python train.py --n_layer=12 --d_model=768 --n_experts=16 --experts_per_token=2 --d_expert=352 --d_shared_expert=0 --activation="clamped_swiglu" --moe_layers=[0, 2, 4, 6, 8, 10] --router_score="softmax" --normalize_top_k=false --routed_scale=2.83 --balance_loss=0.0056 --balance_bias=false --init_std_router=0.0086 --lr_router=0.000437 --vocab_size=8192 --norm="rmsnorm" --norm_eps=1e-05 --tie_embeddings=false --optimizer="muon_variant" --lr=0.0071 --beta1=0.95 --batch_tokens=[32768, 65536, 131072, 262144] --seq_len=384 --train_tokens=1095000000 --steps=9742 --dataset="wikipedia_en"
Below are experts of layer 6 (counted from 0) of a mixture-of-experts language model. Rows are named gate (a neuron's input weights, with its number), up (a neuron's input weights, with its number), down (a neuron's output weights, with its number) and show model dimensions 640-671. Each number is 50 + 12 x the weight over its row's rms, rounded and kept within 0 to 99.
Before each expert's rows: "raises" lists some tokens whose logits its average output raises strongly, later layers aside; "comes after" lists some tokens at least twice as common just before its tokens as in all text. This comes from a sample of Wikipedia text that the model never trained on. Tokens count by the router's weight.

# expert 9
raises: "o", "i", "t", "3", "e", "1"
comes after: " |", " ", "2", "1", "|", " in"
gate28:45 66 64 29 55 60 50 38 47 31 68 45 41 34 50 57 36 36 52 32 51 45 47 52 47 39 66 64 63 44 48 54
up28:36 57 46 43 51 51 37 69 38 54 43 51 44 65 41 49 29 45 53 74 71 36 54 48 29 29 44 55 42 73 53 68
down28:64 78 67 22 55 59 59 50 46 44 53 55 59 13 46 37 59 46 56 44 54 64 62 39 40 76 37 34 45 44 59 47
gate29:23 50 56 46 57 54 46 47 36 87 43 37 49 67 41 52 58 30 60 23 51 58 49 57 62 64 46 54 37 63 51 66
up29:52 42 72 69 42 65 50 61 40 46 42 53 29 43 45 47 21 37 39 43 39 25 29 39 31 50 40 62 55 47 53 26
down29:67 32 41 80 70 48 63 38 62 52 67 34 50 41 45 57 52 52 47 47 47 40 44 46 46 53 26 52 46 48 34 41
gate30:47 29 37 54 46 59 63 48 57 51 57 58 40 48 34 45 51 38 60 62 55 36 36 44 82 52 50 50 56 51 49 53
up30:56 43 57 45 64 35 56 36 59 41 42 49 66 70 33 58 32 56 47 43 45 63 51 53 56 36 59 38 35 33 64 28
down30:61 70 63 59 56 40 45 58 41 47 86 37 39 50 49 74 47 52 55 35 59 44 65 36 54 72 42 46 52 48 28 54
gate31:50 43 67 42 54 44 37 75 66 44 52 63 24 44 49 55 39 37 24 43 45 69 56 61 56 54 77 41 62 55 37 42
up31:33 34 58 70 48 38 42 63 43 73 67 58 61 57 38 43 52 62 37 28 46 53 60 37 37 70 41 61 66 56 48 28
down31:66 49 35 61 59 39 46 46 42 72 43 63 45 59 76 57 75 52 31 37 67 59 46 50 33 38 49 59 65 40 52 46

# expert 12
raises: "o", "-", "D", "F", "it", "e"
comes after: " ", " (", ":", "–", " \"", "="
gate28:47 46 57 36 46 31 60 53 42 59 41 43 51 59 45 42 61 23 54 24 59 50 51 46 37 49 50 50 48 57 40 38
up28:38 68 76 57 54 52 30 60 43 44 65 30 39 33 46 19 54 49 53 40 53 47 38 50 46 51 60 36 39 57 52 64
down28:40 88 56 51 45 55 36 49 54 44 61 44 52 47 32 34 57 59 68 44 24 55 57 63 45 75 38 59 60 45 64 76
gate29:45 73 36 53 47 58 64 58 48 62 57 79 46 63 56 53 51 34 42 44 61 49 45 58 35 48 61 63 46 56 69 44
up29:60 50 57 54 54 67 51 43 41 44 60 60 41 61 44 45 45 50 57 31 31 45 29 68 53 53 43 46 71 50 34 75
down29:51 65 63 45 49 22 36 58 73 92 46 54 71 38 61 42 54 38 63 34 58 39 37 43 56 48 51 46 50 46 37 58
gate30:51 47 33 37 29 43 46 58 51 44 53 42 59 57 51 53 34 58 56 58 69 50 25 50 30 63 43 45 29 35 48 48
up30:52 54 44 70 61 81 57 66 60 47 24 39 47 55 71 36 51 63 63 51 35 29 41 67 51 49 60 51 46 67 68 52
down30:69 57 30 39 77 61 66 65 63 38 59 36 48 48 31 41 59 57 58 49 49 46 27 34 60 51 47 40 57 53 64 51
gate31:49 61 58 48 39 59 64 50 23 47 47 56 66 38 22 68 31 66 56 44 55 66 61 53 49 61 68 58 46 54 63 49
up31:50 60 46 45 57 40 56 46 56 43 53 41 50 45 70 53 70 48 38 31 43 68 45 67 54 59 53 69 67 48 52 68
down31:84 52 21 45 57 24 43 51 48 51 56 67 53 49 69 35 57 52 49 37 53 64 28 42 46 58 67 59 53 48 47 49

# expert 7
raises: "a", "e", "y", " ", "o", "i"
comes after: " ", "2", "1", "0", "9", "–"
gate28:55 58 56 65 47 42 67 45 46 43 52 70 27 52 45 50 44 84 64 47 27 49 32 51 23 49 68 49 65 51 50 48
up28:29 30 44 46 28 53 46 43 22 43 18 41 68 40 50 51 26 22 63 53 52 38 31 57 42 49 44 69 49 51 65 42
down28:45 37 50 36 48 46 59 47 73 41 48 49 64 43 45 68 65 35 52 70 34 50 41 48 54 55 41 77 41 44 61 49
gate29:36 60 42 58 44 45 77 37 63 67 71 52 51 50 48 49 52 58 60 25 57 37 40 65 38 55 58 41 44 40 38 16
up29:36 41 51 63 36 60 48 27 29 53 39 58 48 57 48 30 38 43 48 42 27 68 65 34 34 53 49 65 66 52 44 46
down29:45 43 49 45 54 46 47 47 44 42 28 38 55 43 37 73 47 58 43 60 55 52 65 55 62 51 33 60 60 49 38 33
gate30:55 54 60 47 48 39 63 44 56 72 61 55 49 40 60 36 39 62 55 48 26 57 52 58 44 57 52 41 84 55 44 69
up30:39 44 52 67 35 52 55 50 60 70 43 55 40 33 70 43 67 45 60 50 64 41 51 33 35 49 51 41 41 49 52 39
down30:43 40 43 52 66 45 49 51 56 32 44 51 46 36 57 59 50 67 32 50 43 39 67 43 38 54 69 60 46 56 52 62
gate31:69 35 24 55 44 60 28 47 64 44 66 44 50 62 63 54 43 59 48 47 58 33 60 32 59 44 53 49 68 45 42 70
up31:58 49 38 39 37 50 33 27 33 37 55 66 53 56 51 54 44 49 39 57 38 25 46 50 66 62 72 51 50 70 63 54
down31:47 49 51 58 46 45 31 70 57 19 59 18 30 36 38 48 62 51 43 49 36 49 62 45 41 41 65 74 35 68 46 56

# expert 1
raises: " ", " (", ",", "i", " and", "a"
comes after: "-", " R", " S", "|", " E", " T"
gate28:65 66 67 48 65 40 54 69 54 46 25 47 51 45 60 58 55 51 46 35 60 54 35 70 38 54 40 57 65 63 64 41
up28:37 42 55 55 61 52 47 35 63 47 53 45 55 74 51 59 54 39 45 54 62 26 60 51 50 36 65 53 32 45 52 33
down28:43 39 41 43 54 45 32 54 56 45 28 69 50 45 42 45 46 73 27 54 37 27 74 38 58 50 52 31 48 56 56 35
gate29:67 65 45 18 54 56 46 43 36 57 48 43 56 33 62 54 35 36 43 57 59 43 46 41 52 57 67 42 54 74 41 51
up29:38 43 34 71 39 66 46 61 73 66 52 40 68 42 62 39 45 62 55 54 40 42 65 64 60 49 42 56 28 86 73 55
down29:60 72 40 41 57 52 32 70 59 61 58 50 69 17 51 30 46 52 70 51 34 51 64 51 52 41 62 59 61 56 51 64
gate30:42 32 50 23 68 49 54 63 40 66 37 77 58 58 49 42 31 51 58 39 43 67 64 43 49 59 56 42 44 59 46 61
up30:71 55 51 39 52 60 44 43 56 50 69 41 62 50 60 51 70 76 44 39 67 52 42 67 55 53 56 83 63 50 49 30
down30:39 39 53 49 56 51 54 47 41 39 39 37 51 26 48 57 73 45 43 48 58 68 61 37 37 36 37 44 57 56 53 51
gate31:53 56 56 58 78 52 57 77 69 48 47 47 40 60 66 34 55 49 48 52 46 43 58 62 41 48 43 43 55 63 48 53
up31:59 43 41 60 62 52 53 40 29 28 52 49 33 47 41 58 53 38 36 28 44 36 54 49 63 72 40 49 31 53 50 57
down31:57 62 38 60 40 42 55 58 64 56 37 50 72 47 55 48 48 57 50 32 49 60 52 54 52 56 42 49 45 49 48 43

# expert 8
raises: " |", ",", "–", "-B", "us", "-H"
comes after: " ", " the", "1", " a", " and", "'s"
gate0:54 45 60 51 27 52 65 38 31 41 71 32 33 60 31 64 52 47 50 57 71 61 42 35 69 51 54 67 32 54 65 84
up0:34 62 32 72 78 43 86 47 31 35 42 48 52 48 32 42 65 51 54 48 49 72 52 50 41 69 44 59 60 34 58 55
down0:69 53 60 66 69 56 49 35 49 35 58 39 31 38 38 34 53 52 30 47 68 38 53 46 31 66 33 50 39 30 54 59
gate1:66 65 77 30 68 57 43 47 45 73 56 31 65 34 44 55 59 30 42 52 46 64 56 37 45 63 61 50 45 28 45 31
up1:51 66 61 34 34 72 54 54 41 44 47 35 47 68 27 55 40 40 53 56 44 63 40 48 61 38 45 37 52 49 42 38
down1:56 57 47 65 71 52 47 35 34 51 68 45 39 57 51 62 58 61 49 46 75 49 27 38 63 49 39 49 50 52 58 58
gate2:62 64 43 42 44 28 40 60 64 53 58 43 36 60 60 56 59 50 59 53 42 47 55 42 53 45 44 46 68 38 58 53
up2:53 30 72 58 38 37 26 68 38 54 55 38 73 59 61 56 65 39 71 62 66 74 46 69 40 45 71 51 67 60 42 50
down2:80 35 45 51 56 48 48 62 46 30 59 73 56 56 52 80 46 64 56 46 39 34 62 47 50 43 65 66 67 42 67 54
gate3:54 58 62 55 33 52 62 62 41 44 62 60 41 69 41 64 39 45 49 30 55 39 40 32 33 59 56 62 51 54 47 51
up3:50 55 50 62 45 31 73 45 63 60 29 48 55 66 43 39 45 38 61 33 41 40 44 28 50 54 58 57 48 54 57 51
down3:33 43 41 37 42 34 77 19 50 61 48 31 59 55 64 34 45 42 41 40 43 54 71 30 38 42 69 32 65 66 83 50

# expert 15
raises: "=", "-", " ", " the", ",", " m"
comes after: "0", "9", ".", "8", "5", "7"
gate0:28 49 38 22 23 67 70 39 26 58 43 42 41 69 53 55 66 59 27 63 44 40 59 41 65 62 45 53 40 68 55 39
up0:39 47 54 50 53 46 60 47 55 46 63 44 70 61 50 52 38 33 58 48 54 36 53 53 43 44 61 45 63 59 43 69
down0:64 69 42 53 43 40 45 49 55 53 44 70 55 30 64 57 42 51 53 47 64 61 62 51 39 62 41 69 80 65 42 55
gate1:36 61 28 45 30 42 42 43 47 55 51 65 47 57 33 45 33 30 63 41 45 49 50 52 48 39 49 71 34 51 51 49
up1:72 48 47 46 44 62 63 33 58 34 45 18 36 43 79 48 76 61 50 67 64 49 55 41 40 63 67 60 51 55 47 76
down1:58 27 55 57 46 29 65 52 68 32 61 47 54 49 53 42 51 56 55 65 39 67 50 49 53 55 15 48 50 66 60 49
gate2:40 45 42 65 64 38 73 60 69 45 36 44 18 55 54 56 44 65 79 53 76 59 36 55 50 39 31 63 39 63 46 47
up2:60 40 67 50 45 42 35 59 55 47 64 30 70 51 37 69 62 56 33 48 59 47 47 46 58 62 56 68 38 64 62 53
down2:54 52 54 32 57 39 33 50 54 45 62 32 56 63 66 47 49 54 42 64 35 36 47 51 37 43 76 52 62 58 35 60
gate3:50 27 30 51 50 40 58 59 64 31 55 37 63 69 48 49 36 30 54 68 32 24 60 59 57 51 41 45 48 65 28 63
up3:72 53 64 50 39 50 65 48 58 36 66 54 19 55 31 49 63 65 41 43 69 48 47 35 48 51 37 49 65 46 45 37
down3:58 37 40 36 47 47 31 59 41 31 51 63 58 65 46 51 61 61 35 36 55 31 58 61 39 54 67 36 43 63 39 51